Experts of a small language model.
Experts: 256 experts in each of 6 layers, 8 picks a token.
Training: a variant of Muon for the experts, 1246M tokens.
Below are experts of layer 6 (counted from 0) of a mixture-of-experts language model. Rows are named router (the router's row for the expert), down (a neuron's output weights, with its number) and show model dimensions 0-255. Each number is 128 + 32 x the weight over its row's rms, rounded and kept within 0 to 255. Numbers have three digits each.
Before each expert's rows: "raises" lists some tokens whose logits its average output raises strongly, later layers aside. This comes from a sample of Wikipedia text that the model never trained on.

# expert 166
raises: " when", " there", " in", " during", " until", " for"
router:099123138151145146125182135164129144074182120152114119150089134165107121090127146117106111055088114191128141097090080069152112149127083127132146142191169203142160143111144150174162117126148141134152059152087175131172142128145163185151169130112154054164116151142129161153150142140119158103093083143132130179151082163152137160166130124129102118169142178126157176203076107143063067141172161108125169100147104068165172146133152114101161087109045138169161080151133094110145139130128137158190116134085097137139076144162128178134096114100067157160098120222133107182126159137184093145117157114162145113066130079129123140138097154121151120134146126088090096121142096146090131109085188135116071122048137162096139106106089174103137101108098176091159136109125131075099078151127141
down0:153113144139169120100068163176129115216099138130178140108154122143164151077094092153110135107110179128137146150140150164154166112069155154119146073104178136080075123077090170143123091044148081105076148162121132133141095066154155069151120120138096106131166154105141119099098142177125087103092108164139086137128191222115141137109155127135115123134068147121111140115121126124113153171148142135133086177137154155145181104139139084114190144127129081105114121180105121106119096165144100160133185107163100155123084103156068141123094110067125146131098138152104182135091115158090126120081122182148162074137165155127121185111140152094194140083133115162149118120163092096115152138148077150096181161107120108185078084116165091078150139060212073127139091097119176148076173145119153
down1:144158142114125091124141092158154081195133139127134131140175182133156145100158101087134052097184112154095059108168075109147164107180097155086115096134118098151145103103063083087148103135145099140131099152083187121110128070127090145133107092148102158112167126091194129125089144097178119132137179158091118171149101163166117165168088139094090147216143165133137130158101135087130128123197163146095124144132139111109107084102107113160135150149135073118154125138162125090200167095113179158142145052138179109172201149168113118145090104146165105134142139105128151199129114170107155190077123143125106079143071120129140114138109156115196089173131143148150101059115077146162132115149141109084099111131193132115128149149122107102128067054104054151104121108083122123180135119170107
down2:082150112107110140124162178077202111069124106107171147104205178137089124163154109168104113213130107109207122106119092138146141102131158189137203108164079159094161160123178090105096129140148090077153090127127196118152112126150123139078139156121144123108141159105114141138160100135105104110161111059136038168092137147169149102136118151131085207142130121120123132130145101131150079145137086125128171156101063127161101152158207163176108141110065142167130095122041080062098118137151093085119130186120103148116184162146118073167085125140130124178116146158137103151159175112127115121151153151119128131107079168079085165151102109142115107139101102151121128118115065098124126151072118119133106072061118107134124172145123137167122143190092094137110173096145090101158141139127093
down3:085150078121061154168043166091154091105139117081132104106136148090165116087160133124120114159120129159126123127121167108122127151178075134161142108135156154192077123176090089142086090139151107160150124099083135132154102077142146084154098132093081057131130120136076111128114172099117151113143098097121155171153113151151133150184111160114164136075146154163118125079150070130196165174121130123139139159120131163148134111122073144120149113100096125142111111107139192139130144103146107112096091179127181110126143083088152072105124164195104120138074109068144164106097147083045124137168087143121164192076217162120160101151152163216079163133178125093139141205110149152094181129104157111152123104134121146119068128124159163159137086154122082105067115101134160187089134122165133
down4:146183179103161167138162109114133160159166146094155137132189143097168119104099143093204080087098091139129098119117134147130183153136154141104093112153150143069145120076133089116166084078157142190099167142063153136152172211139106107118148104159117062106139152100152113152166105105137130166111125127135070100156142096177168102140113112141092119152166164146079110129175177139121106126157178092082118117127160105080123076115129071162076181176116072114129125164121142136129202132080124071126142132092130075110144186179162105127179154159171157161170196115137136161059121136163165107113197086109088136175127111156105097089161157163158089098125136081047096112144108104124107129142152112085100159075100161080117108091095094099130085118097141121134102160116091090171109113132138
down5:101152110079086092040132160155154137118134125127113105135094090147093121153167150123203103112091127178095125156112101138125163154196166144118130174113114080143139147174177116161163133139060162116161142100140099100112083124195161182133134131140095116090200126184145113118101097143116101087171125168130116126146135206100140179147137122107102167088121120128048121098116124090172178196087134169083118190099146093170128123095113150137199196105156193110141127106122122112160098119156154156129092124139165100128123143083124151133154086138060144163090141138141136165140133178138084112150150101151094109158101098115087109136170019122103047098092129124094149114054125117104128122088206123161172091127141050133165121124118114126172125153141179170106118134137112109140098138136141
down6:115142187092117172162128088171119125174159182099156148196183152116113177143110121137068114112146091119148117193214102112072106141107109158125067119135145179097167113101073111113112139102149145102136135135138135144118127111113120158106141074137120133093184132155096191182144205142148157146126098138168122103082095153132096079084112139120075105132182139055139120213166095199086119127112105146161116112174132172118140099084106125110115078210090110178103083148125111113143173121139087122135135140153141162111131111088184132137047114090168102111141096233129128051100106122144144167093186110112147114100168153138087086110098140095140105110100120161092071129160065114166111122132101095117130144081112165068154119146146168131150133147151170130136160118106118126153123108096147
down7:145107160092079122066077104118129109177129129153089168120140109110146098148166161151175203199141177059139075137141119116169149145125147164162127156098112086098136131178127069150128076145152148174144151121123094164062085101081125082119122078124106097081047166115134139149071152096108108107138085136148143130116057072142104163130142118138142085138110086117156112060140124081187167127091093166136155144128145120167161126146131148169121112085084096103122116063138158135120105118114174132166180114182110120071185121102119096154088159166117155134080146109104130090128179135104146115125093133120137133083129125121186151111155193114102132098149109146140097199131166139116245136147122152138177134169142110122080132170193116101110108100071186106084127160197140159127135128111122
down8:122124101125100111213169169098147119078153126096122130090056078173073125108079068101104072171155139158141154090143114107139126139147095125168164127141095104102161130143159116112149128175109109104131140159156107151135134100157146166181186180126127175102145118149077097128116169110130167105125132159059145145100128129092098134108073112132170170150169124177089081122126158124134129091055158118168104108121158141153177154109130153100146136177049139140157132130130141069093077174097145122072105131133171159105057069077087122142145159194116104111147160146172070124113102158144136095166135147124199096111088130164140124100088136159135215096149072069157181150145155103126130167110106108126120118146144109072103166180141156213104112161164142149110121090128162153122123168046132
down9:141172107136159164114142084143146091105108086105144072108111134112183119138155147220122179142133153147106110098117111120149136163156106136092166138101087102104120183129144140149114120129109145174118112093128135126102085140123114139154174116186070121162148140116105142081153158154125079098103120187090154146168126126093140191078141054100138101106140115090142113112132201119144141118134104140152136062125151152131142105175153126147168141170171160091107123108062142120120071123122197147106117105146070137129177135124124144088067144106104120099084109132142087118158124184142090181172107125160090093155195126128135146161116113135123161075126215175122097115115177148076187108126113121125186122145069057174074085198121193080144131091180137098150087161183129102129115078198063
down10:118196102034102124070198125136153134127140133099064116086110105109139128148087088088109177182155126144158071085081120114085096116119109152136167131118132127092086094122092115137138090119106156126099111179216090154143118134134137113200145145130123091103099147133146153131102074115176124177088195122172139177139075141081165108158121176121166124093087174097098172138140180131103121198088130089117070134141078139152113157098165160126158125099115126145065125140130094146134140112148121131122162103162119140117155092135167136055098143140157183101116190136136122150166094134126135153140094158081143085076167154151154138075141219156146111142133144142111100155071129121162177135129090129084134123140102080108076156173140098212147063069120163132093121152192137160114150155139145
down11:151090100096106104122101096153091096211147136108134163140167175145135120118093139155104115212131130158133146142117076155160132151117092140107132108106174193134111113142062156118084146179144176136098168082159154174093100117092130152123111139131165148086093135155107115132102154153109083120162095149128141119109093162097072198151104143204118122144106156075143127140168124104133124154103140103137114168161153168179168138120110086057109125096087139105115144143090132107121068131100156168124226131190123069130083032144150123149045160105130161105144079107092138094123099141074148100177126139131176140121165140103148080099098124136101109103123075081213089106065136147119158161091145145135168140168145163108059148128170147133144114129147145080166069171149184148114147155162134
down12:075148152129172120088099086099122176147173140120096155103111145151101139132071111113154129087077119128106111143155127194095215160136145152139143126152116161181151166091131187090189118140105124161098133115123119145086076146106135175056125138131171132144078062079148096077181130136107135144162142164137138089165106123092134073101168123177134126144163069124152131115126141112136129147131094135139098114112097121134151120088170088124130139097119110139135090046172079107152146157140130138090174172133134130129108132144123160132111084060129111101081159095118079154057122115155155130120105156093156163147187177136232096167124145136160127165071164072146124138087074130098090138147176145073039134073128154164190190109165095108100129177085168118161106115095110180137090122153132
down13:120129160142151112097127156052129158197118090039173116085105139186125111119133168194162164169094087125103126116080140105154149163108114135156107112142115134144051173040162142115154106119148107056139169119143127144131138072123151108113156059130130106139146143102141085088140087166099118125131136152078136131140160156090080074141086162105184081135195139121161141105123098126197104114132108139057130220134154156156124114120136048148096127167179106133109144095115180095120135094140103078134126125170133134105120164212152134117155162161158173171126100102127167119105164110124189130107119084086119113136098130062157152129134148139124140112119138179159113086119118121144119158161178157119125123137107085177136121134101134136131149147118207110094165097034099177164122107090068
down14:104163095182121162128072172134095149131126139204133116154088137103131161144147136120137149089059097081118129144144112080099104169120048201140123119148106159101122132168154080124182168059131101188173170136117160075159152175118100057160111125076082136113137073125123150122135131179111110125146107106146154118119140148209127097144105165158162115150167132108103140103081175121153103156142146128125138120101139144124114086158119116167117125125171110121127147164066146106123125107108126138112153148137142038057190178066147179097175134166171128099121112144152149104173212128139139106100122140125161219152147111145101176100109108129138128169115135139132194139125122182105083090121099167188126124151054085136148130069126150123102089131094076129154103150146094110103109113095033
down15:131145097149125104147188197163150118110170181113169057133150104118074196126144127178148138169104112158184126083124129133188109180136104178105095126151076123107089164137106142120180140103103169056111133078103148094157120137104178162089116109109152115161089152108133137103134125076144139144184163145183175133084163128154156138095106097079140142114140118123143210142133128117136086183120140102074136165135172157157143164104127103104149109108147118145154153179126139064078139112116130128094141148096118130147076148137130181090117113176125147135146126187082137072150073055050085125114089068106095124125137127065160106104083147147184135154100138161124112134088132162101135116124118172109077089180125135144185136180111125117120140115141112083101114185017139072086121133179126
down16:157133095096136129085141086124115144217139101171130115117103089162132100131082101090160144083086195107116142181177125152057114079158114141089089088109164122140186105165123103135177188117102121141133194130160140093136097150144115162119084089144157144119118148104128149201095111131160131136167125127048150090131112133158153128060144108137084127104150135071146169096108152122094123047138129121117081185146117099131202113113154132155077122136190146046135115138163131105138198167181079139123143178143099082102102131135157120086107087133170134139138106170163104182124118099140125191080167139094108070174131111138156074121095143115170116117080080156160144107132102077144156093158169125133155180125090121058115178159147077133144133143101120116170164153118173168177090120102140

# expert 16
raises: "iph", "ela", "iana", "ific", "igo", "ello"
router:092116135137149088128129143147137172150152100200132118144062085164106089097071176135089168109147098139155181148125067144188085163115118116115094112183138169110163081120157117092185152160139197149175076087109161167147112141151148145167130121093180143099093148108118146127154084144121063137095110131136122191119125109141180099153127155169141127098129156178112141118073133181153077103136145133134212144092135118158170164103205104121143135170062094105159090167114142130085104144139122163115152116123160150168038155191122117113150123059120120141141091112110091153139166125163106075122118106172136240080151117095148128144137130133168119151154119101129124096156134144103129159096137075174094098123151108103128048218092150123154114125063122146103141144137161141159118130080142
down0:087142132130068137071109172143152120108089170124159169154123107144124088136084136087166128161132124088124115140198092098157185160108140120140110150138152131089166104066133080158165127132115178031122091174149128179131151134147081200129141118109169178209127151176107144122167178141183095157119125099116186099139130113123106084128180067156168111148111142136127090132155116131173112139120144090171143128194094160151109132152102143071146166104089092060151152153120146059079106119123122183045132105156126091086081101121136152094086149118088208150120180105118144141159182085093081119159108094144130148115125160094100160128112152094096150150098120160070130192163117144097099118182122142118195105075070117106113178162130139113165133102134099173109109114107160102139125126083130
down1:139113148135156114128140094100129117126120126176137042110118080114114218085123086093163147138169077165152126080105141105142151126157122116139110150079178092146140082179162082147152136102144108134094100072143129100062135134171181174147125151170164147155131122152113113122105135093189126153107098108142140162131153080205128146061128206160165084141112126200131137117123126095098211146112105106110140136137165149145121083121144083125115085142091156121089135121197155121094117097187128111158124112154111138148099167142125092148163163135131136183097143118154128161173126123085175111125099099104172128160142125106119148104116158163105105103159135116160113021141103046143156092139160053140058131131081114135143130104066103135065112158171198116162156110129071147131086159047114
down2:186165172086133118151111221148139145205105135077157070125165114119113110160103164143154111118187128183137122099130102116119147102145079062166102176136128136125179135136072128126065103140101083150156087135115131120160051126115146096146180061147121210130090079175137124098141171149141112060123158165069167097151145140101058157186125159110136096136155116095148108092165097104151126158152125121122122184073159118114146116123184176157158129126167123165196118058138081118096104089092091094174119082141100104144143106159102103069052152078132111096108139123104157131121137122120124123139062189149133155113123133153112114122105134086112144115184087136117077175136160179143134137162086141143125137113070157190089093079075123124155128143126141119124139124101163127156149156168160
down3:118187128140157129099174112104153176099136111123184143072189076128129143057076162170186167138180145134167196164133118122161126170120146084134125092176118146127212122138107080115120076104140071137123123145073098114158090082170100171151149098151108121167103096098209134066127147129085133144127110145135169144124147108122109087142139135103130131163117151220122104131133129135107166101170124076126126112136118126145123120170136069118155161130083165136131084157084109111090137070134081102170155074103170127083092132086126128136120123144131081127039076130096084104113170135112129118138081126143132123174099089152117096108159073112149143107109107129104147104109153162089212159121138144110136085080162135095135221208110120122091120103169127124083106180126153059154117154113177
down4:211106155146138051120139124117123118128171141170179136111165093151157074100122161133160089135105125106111107143098081154165115091109096154115130204128081166141077133092132108107127106134115110114130158125108177131135085146119111128132124135141107120158124117125142140113144105112181168118093073202137136178125072119133128160115129159136155119092158128129127194150074154085184106168107172149181141139100125085141167097134091139149139120090206095173164176116133132159086146137109156174116139097151121132053156088149169155152138107094095090140162175114099135173126190147056083148112066058144085040076158162130049137200119159123052137059143088106101095149109169147156144116134156144145146151162158100101095135177056123128124156156112085148146144140129062146100132111162162
down5:106176107121155111117171128148157095172146137161117158088131138138120117110137121125164089198139105141164123125112092145086093100178124119107113151135103125122159064146153089113092164180189120092122059190132164158138095109093147123085117105122139179148118091119147114135062179126157110159141080093075133084108117126127141144119149149075155146194111125106175106125135134099125077084116099101150098199099113094147123129114211122108137084129156089169163086091109054088185154139043164130162129137177149160119129098172131122072096140132135132077149139121168084117136175142167106149210076081098114171134170173128130131108088154117177074105119131207103116166081102133183133173104163111049102108130143089105193145145140146132126114120132168064099161095196117145143162114154103
down6:134181127123098108094153199132128097097110150081135118176150160108131178151143138180100098103209075137122114138171122121153172144135074117089104171107096181157181083132128097095028112101109157078168151166099100117070108149130151172159123152148172087179156140134097116106148107148130112095145130132117111145073095190111113096141159097102147150085063132102082122167132132112159217081162100153138104154104115160183159125175151098196184121134038082133157181103201136128134093138116096150160076102143167125162108087128060070134147078121134078191119139105099149090092119125082104111116107144174171066127084133169087099128160131113169118163146144156133091156117153137137134121137111127139156101129143124142119171133097152132135065110147114126140152129132082075136117090113183
down7:175114135177145175081100147093150141134099145112158101101148126167099135095104127155126136111127096183130112134167164115112083083097125055107146121163096046069137153151088113106125096156152135126120074124135212150116129115090187160168168099093171136079173085075158184112097196136124147132131188128074097098089102170131171137041115120136140075100086166127144075111128102161161056095105169141085109134168111153155125164146162178149106064104158108100098127173133138141138100120138155162156182073069103119167140114156173134125118111147156141145181151079215140073115201080155146116137098139108087120107122110125141114104158120081105136175118151160147067178127150123126132197112186108085115147114104108127128138180160179131107154090122109133139131163162152102124102124153086
down8:126154165121159106127174093130117144138105100173149090147127164053053119113095119153123158109142119127080103084090154099106087158160168155141123135075162146184126205175155171205164147112135116130141124079119115125162196116146099084095143061163146109201099115189138119145128108179102121113100143214146101170140125126118114100121135112123106137121106072130143146156086159124085078103131146156128187107093126097125143106204125103140074121075211163089189100162127142120106177138177063147072166131103159132103168166141153043106102155097104138176131126102134057187170101100137116159064118178117076077154122120119166123163103148117115111067112144112127120105141139140096135083119162129105071087126136162147125160142143098142114108124108128170129174131115167085157170156144131
down9:108118126172153127127116183144097110138083087148097139065128140132106115146099153106058128170119094167143119118063176119156191134136094146132103136033072129139145119106154191121100025159133120139145140138102166129118103051116100101140139178190143159112136143091140148148135154080141164096145098101147140141147064163166151110129136125122138135109188111144170069095148071185103101099169138079161112159123059130155138085072080140147172193123129145161144115181200080085090119180122102137187144139095140150195128169097093133131145113109171099140142175125158135113160173085092080178095091110085099112151174080122113131150125093048150146166117113140102105111119149150149146119094131115147114096212143071151184122160130134114144145139138107123116171113140168093116080152114128
down10:151094112145152172143164101077183188132134089155175121116078156084174116128097191152159115137078133103111119120114159170165153148162122120129168136098115198095127159101133082134131120188094085163092117070152179138108167111091113090105090137069211114144160121184118108118107108082141108132111183140104077161109106208164144165097103126121083113105138116069136073167066108100117144117122125203127159096082086117127131168166116103166102180150163126150150098154146074202109115134147135149084137029111143199141107199126134099088104135122188070152128144147128128193116111086154099143141131107136141137118157084155099149073106107152119115157155128127104142115136162149100065094168168110122064122157166141122166106115149119131117113150119129125143131180122092058089167093133098
down11:067053144141152110160146154178088087114124075126094125146064146198171105152128079119096115158097124129175150193163164102133075146159094148157118134136140073116146085128140130116121180160160156105141103188135147115098114162142116137113170108124115106133145127054174101158097139135135116103093098123129153126107100114122143118170091128118092144147141127071099155113141074128133120100140137148137124133146154180136101096142197165121101169091162101066146158058111195134160081141116104102082141159200082136166092130038184164184131127141125137143082121122100142117137146112158119107184187139126131155189070107142131143167151072113148093200116122218102111140145125110157153133120117101096084106123186153095107133093138129164186159181119103124077072131138121197053145084110121
down12:168091148087146153101199135155136114133128094117154133107084097188124087153198101146133162180155101107144128125148147104140106119126031125181143120057114159152095133145134145091060155152184094135020164176141181146123180127116102138119078111156169155168156150143139130087093128123133115093177097077124106208213164123151156112174124105114121120160111095134148133195098097120084168137140128087106115132141109086125129169158074134111126145161146118162143153128122137056125119092157125088091087144072122150137131126118160159140086160121125126119121108119124164121116095093181131145160077130083117102157076107126076158087161118068097139135136082162118159117123131170104108104148145117066094123170146065105117105066135170161219066118145113099109138159195138151176142098117119
down13:078153158097129085118108118144103136116153118064115087144104128124075095176085117133164095105178072134136127156109131158128113061130059154124141121157144139087160082112098146135182172143138078172146154152178096133130121102081136140140122132094219109165145131115082145189158149139134098102125089177164131107092123050162172129153126154148110141032123157193138109094131150122156046096144141158155102160125123130151124109135136156135164108130107140054175107130148202140155169152182130079088152119066179161092116137132116155083215093104149099132108120111116145118126125178202130110098151143166089088121132120157173113157103129126113086169098147124108101175138139107089167131218125113158133101147076061167108085128160109124163128070162135122078147098171152085145154136151162
down14:181152114109176166139150099143162079143158119114162085082110141086145112146126143146187138190146164128140149111173197117111068158115105125127079119128140068103141105144129119139085180146182083085137157099168094147155100172126138154125131139134126102160102097125077138093092135155118121107117080098128131162194122108204086126157159133138189099168090112126095141115124098152133117093141053128145149066144129132145170078074146108147083126129175073187163056136076090073103137112138117143105099120124110160161139097152064154093162126156121141136114193126195116149123120129163083124087101114156111055212127122132148164137208135096137179108123119135105101183178123167139148151140178109097114142086112111090172091178110180109100135120152083116069123083149102109157096203088138
down15:196067098112172145151131067142126120142149097121137104141108143129133154089097100192105130127130183128150085094126136133133151135139174143143176139180143154164100106120159172122122158122158121136170156165138131105090149138169140082148080111131094095128154123088147129130183104147148168081137095066052103096125098146101168172114141150137087108153107111127141147142078151143131089102128164122095085133112065095115151122141124133136136166171151055203110121134127083099112212134174109143089181125212109094112122132115135142169168097106107156140098106216155109200091114056149161080127167160088136101119125148122152133154085147141099162039206164182163129066158109127083135085104182115104089155119140138109135148119083124111090188135116073123071173094083137136179131148127085
down16:151097069089192159137138086159116103185105160157169150167084124062164125097139106101161110124170055127129103105098107149166135092116068145169139096119142115134049095101171133112101107105170164099152145076132181088154099151083098067147138141108166109175126141133130168171111129078121102176189124059116123153134111171077105187142096153141115133199173069117130109128156080156179157139086136162133060141124157151093156130103120101084129152102139127128103168111102111110120125145144158113134121107163173153109127142113204126149167150141098187073098147132088109089144118141153128101171102131075127113110139091150165124132116117198115150142146103102071171131106177171128088073173109103139150048141182033122102090158120168199100130141080134143146133118130162157148148169132135

# expert 192
raises: "port", "leg", "at", "own", " attack"
router:128181157172142148110120087135158127117124142122120137179115103173111113082145150094088083130148155148147130136128101156150082117160086155148121095170101166143126121081136077100100124127199175119143138164103148095170168098125148106203143149137156112111086141054109124165175099135150090080144123178170130149170131076131127152113102128113118128138118166079084178167130111140113098158167103114161148101137073138170181158130142145094194136128056160155127080152139187142126172182133116196105102158047094100108104160195189175149133143131077119135092126156119106195118178122151100072121113139153123150063178080100102145146145133120120155150122073120072160148136164109028136142091087162076101153148056094126149110160081147099071113093090165122090164150142155158135101170114115
down0:199181144151138191114131121106075173149129130164149113074105156082096108149139154184096145153059140096114125097063134110128102116142083111119151159088111160127089161133116145132160201126130118113144105147135132078199098151168170146087106174101163193129097072128065106093105092140062116123175060142166067123168158062105169175162136149118144133091117154103121107157079135118078079146125131112110123101100095148109123133130106104118163121112180168072080148142140164124133184133182128116122121154136143158090144187158134111125094094201139108120156077091124122173165085106172115109078118127177140135124124107140183118182118152131088205140144129127139107152061117145085138121155180113152175156105111129147094093108169101106083054187143162148114186151077086118117136133152164
down1:178112099120140158125147109067071108192087100149126151089141102142138093140063181159143176130094180174101146063173124160132186117168169157198117176131158095181134078069162155133146122178116142178136126154091106143135075141137141111152097088070092165073046133132111136096194087174137124094080099157107134100113114119117122166106143141169121157108194125113129142154069146114090134184133099091143131174096123090135095106123118127138081143104138156148165134123045118128116082106138129132105153099138087112110164136135129123144148155092078193123097107135157087167097154152095131152164160123155156118155078118147136197140114155099156228103096097174139137169132149096143147024165154096064123097107113121125114107138130129074135145079128116140120151105154145135161118081184114
down2:129113106155140163090073124103108080091117132130131154067150087098078107112183119099141124151151128158172156099076109131130145083134154140190098166094097133092076104053114119148158148133060163057156143146156082143084130155102159133161141196111150173148183099127166099129126145136144113046121101181159070184134082142134136189095142096115142116127114112149165184148085132103137131137138147135097142105094112126171070134114120138160120119107088123106180062064124142165142131117106196174213187105141152098158112089097163143151093184130118095128165124104136154103140106191134121146140140149094120127147093220092133098095070086093141145150084163123154086105153158086155108076110113133117162080115114186089091171151129163151118178157115144119119139111104110139198191144109147
down3:110075111091103166128132107080118126128120114154095114196044101109122112103139086084131098106150114145117165117098115121142087077130132098077125093104129109213146137155164128160138107142150116086070099185102129145126165106094125107146104041149096111125182149143116146150153146134110161073106161113158126163143110159107128146108127129123094082133192146122165138131063166142163160098169143163150079141159146141109067188076097125092148099128149094196116119149075230142090122155127145217157113115136113109126137115129162180103127124141130186143146079147149126197184177135081152128102110126157105112103191132140149184136107154176126090159131154190096134125175164081086158113149130111120167124147065067163094087144085145168109147081069115127128174121188119144174137080117125
down4:155118122129154119045171143157213099102102120114112163116187075093191113083173178145148112079107096140185139115089165122095117148218159107145040157079083141120108135255058092075122138148174142160097095111130139118110154118135127101140137097131149141147133155189186148124178080125124184131125174150159168112121090057181125157092104120120102128066077164137161165143121112115102107132114089167136151143151131140146052139110127106084119162158153115176130146096087166171142098133129150084191089134124113064121112150121185141152110087071156151145097063130080126110115132110086142171119107100083133109108101140092178161137143123142110122125158117127132123125119137139098122119189118066084151111099128152154120142112107145084145144095115126077130151124170144151113114107141147
down5:120113160166113094130099148121146157140116143139140167091098170185092128187175125097101160154165056156143109105100123115167121208137204156156092090081083141114114083062174105165062179189101124094103114075103129096194146133146129152182148169140143149150141092127097145135065074118085148094120152097167148113138119116094106106126123127071110135141067115128054164040125132114155124147091148113149162125082158074104105079135120129180124104117097114127123063119163126123136125186133176144080106148161165177176149148133131124147108082095108123133070145158140088152091147177078103118149094091154116149093129164105158097111135147143094164132101131099146133163175203157110190141169146110203108135112128150160134055130105181167174097089104106163097139149137123131115104101127170
down6:056144155135131180091099104091139182123148107119081110148115151143063169133131082169130127101161133154119172112055123132120097098074098141148062152073103154118138145097120150102123164122093081182080114071167126091157207171144115140108129102152133097101211183159127179098119094178159153139105135111131185139129194128217116176115105165140140124080138079192170065179126127167126170112118098121121125132120162130145147134106165147164098143133107098140128131102120201171124141163122085164177154162084106145161157114073165148164135133147124143133092087185134117206125119104130078158158091150187094174122100150082115087152108156081132126127140111081107148145167108155076150118150121136091146106108112117139069073146110173100075097119094096151166070117124080103099149136137126
down7:077122175047080084178134115091166077137113137092158092154109115126164128124178144131079102088082076117113166106102115134055107095122130123088148185132090164127092187147068195151089180100127099127100148122091119125121113094135141134144113102095151096105105141187098116131119074143159144109124136114156140079108127118136125137099141124115147157095116130068145168142139157166127083121174130121102147188151193072161157200130095133121090137142093126128140151164132134110128179106159165057118163127145106211166101122173165149128127173111170185125078152140147171078104119137214096113109152099110140124119126137086158089138106169173128088151132137172133180158116109047154102189125139133089151142109167126108139111188094145100137194125070146053166146099080139112182120140170159
down8:143095150139101052171113159106128151176122099170116104113180094141062134147153106154110149118106159178142167150165119134093095110094164103142089121172108106126078119104125146169099114080088115077138143086097167138163116120166129143183147153146137160124127067108134122109153117111187146143169157125140076159089021161122115167115227173167097121149133145205133088113106164180114141160164111169108091129123150116105120101182099091112149154116111092121140115127150107126141098123143173161157078114122170142130103128151128118119073104127121111132119100108170193153131111120142077145091146159158108102095039082116134122073120187145148094113125117131112112131162128093134162148130090118103133163213029154118103165117136097108145058125133197124095186133083199099145159206122104
down9:123141149046096167116187100149164144169123176086101118166084144178119122144141141179114123140076137146115136091150178082115091125142133094174114178166085135145118155102097112143123073093066140127143156093124108135129192124125074101101122186126130150095084175179136132126119163151131130098113132103085134097098120127119151125113098159181122078177134107092131136165073141168134117108167134059098095096129154184142054111176140106168146100116133198113109115125150152176158071126101143097142148169108224140114117125159075195128086122138139123148133128150158128100163146063131074129124079107124157115157157152077083175098150106130123160147135124172159118134078109090167132074183131159141124137101081133158096140175118152173180089187078157137131126078168092193114060069083154
down10:135073120142121089152127146118114120113140113143186153094121152157126128110162109163098065103104108126085097118142110166166099140149127116142116153136144101091145060105154132070126162178132115058112170146158117116086114092127091126109090169149138092092175111123202123126129123042168087147120133152110155174149160122121119059117133050169115153105133110136131144154112168155099135109111080190071121184162130097101103131125133102152104126148076085122141178101131112125158141147162159202199109112126131171061114109194092173093126123129134114195119134166168130083096133138045095185130098195091135113190151169125114118055122132100098084141145107085153161113137210136105152133171198107123150131153158121134160081127164124127149092183162077134153084132049154135140167092093130
down11:105056120112124062140129100108164123147169124149141151131092177134196126144131195190161142105135132123100086153147081141086117080099115082121153153152165121140138112126160104133133120175124137112073065106172125122100109192145110137147094096185106083128128102157182110118124142144150136118164140134067135116137120116100148119174090153087152143105160226170132119137122070180073121135203125098105059152192121099144059152136103084154134119132112097093152131105084143171121148170114178136106098079190151080138099182138139169155118112121132156155153118071137122143144129114157129224155083127152150130153071127010117123147169170090136118084179091147125089105187117124105173075114156109151102071145139137125131117069124102162118130120139142178150103169111129094093093092133114
down12:105119168149115128097105135146121139091121152143037084143154103160117180131096127155098130161119134121142116119192099089155082091126154146117109096110177142093136151081117114145149145152131093131148144176097169174074125146164120165103116162080127161114106101066144108117150155121132134204171120103084154111117178157057118073172133046101113198187123168154136154139123094088084145087161136168096144112134092213148135172142110142160137116151114089159137169131083123142109074091121182133120108168110119115139131127096087101103095095188102090133184081117051155135103108114094024119122129143173125152100098127096176087106126073131148107111131142172101130126103085170097170131170114107166130205176158104123095163093092139115119098176167188140095109144107192120178102162119148
down13:136177206153206122170127149142124097111154088119151129112148156148125151124139122132053171088100109111111095106120109108096123060119136084093105130143195138140131155126081110176097111131140092109146115140111086145138101086119162118155127081154103164104148110143181112073113075105098203119083132115160099083186134118089187132167143184067113120111171114126129070137069167092138191134159134120117086137144165092089124145153129099118153181144160100124143103150104153110102199056128159128154142071168181074151152105133142065112162140098041111169151157171142155089141154141122116109112164154111126094138098117119130162144083178141155043138109130119113078095199139138123147102149149089109167140097143110112184140132106073117151129098171112126117200123067137149180196103163111
down14:126135139163040121134124155157065150168146148141091066103109099135140138179157126148144118071136150173126141115127083119128115125121134139186173222102095137125111204109136132161180109133183126096151147177109136062165127098151108073148146135146110152107132157169067125155078116159175146154072070112108082134140165131137034150124143087133150127145114087069135159111138171169147134106163068126121163123074133139087034111104150084153100147100116136147141129149191147134114096111103139113058171129139067154120127082126103127154163120133125129153151145187113174162134099151099185144102140109126125135126133082085163135147126117163198108175110112147185159123151111085167114100127088178133176127116119121150134109096112189173139153127141055043119062170126107159118124077140112
down15:106164132144119104069175054151103172199117114136155144140124051139078075118134141191163105116120158183122183148121108137093141116210102104092097131143120079133097174113085154090119186162135110120139110135095111136184095164121109166158084102090167092149155131164062144124118108080121107181118131162129125136130164120148174108131122145119115138112141077126177170197130079143160115077067146121127117184121153155104131142102151188114144083091126118076145086133106125111135112143165148118117217116135123160102158085147123153070108122089092183149115143124110143109095132178153129098111134126114109116152121171175110107153038105097115105129100104134130106114153150140140099041149191108121137081164181133236069211132141140121086120188105093125121170116130113126147098141098114
down16:126081109160144113075098127171120138079099175133136119211086130142084112122101102149144096175214095136197078081130185152126125197103127134138056124117151111080130088138098202088117140097105159112147158090140201069122129074141140149144096145118095109152187087101146170121082175086099051136116099136167191123143072112162100098078135204157131107139092134130143116116135219171127103127162125151117103102091088114120178063195149130111123128107063118134160094164141148141129116125118118122141125137080074175163086073070143134133077115170096118118100173122087119145128116119152131090152108195156142097143161083131121132123103167147187168145136112101158137116142135099128161173120088115091123142182120136115152113152141129133159139111173149089094121140131123106171160196117143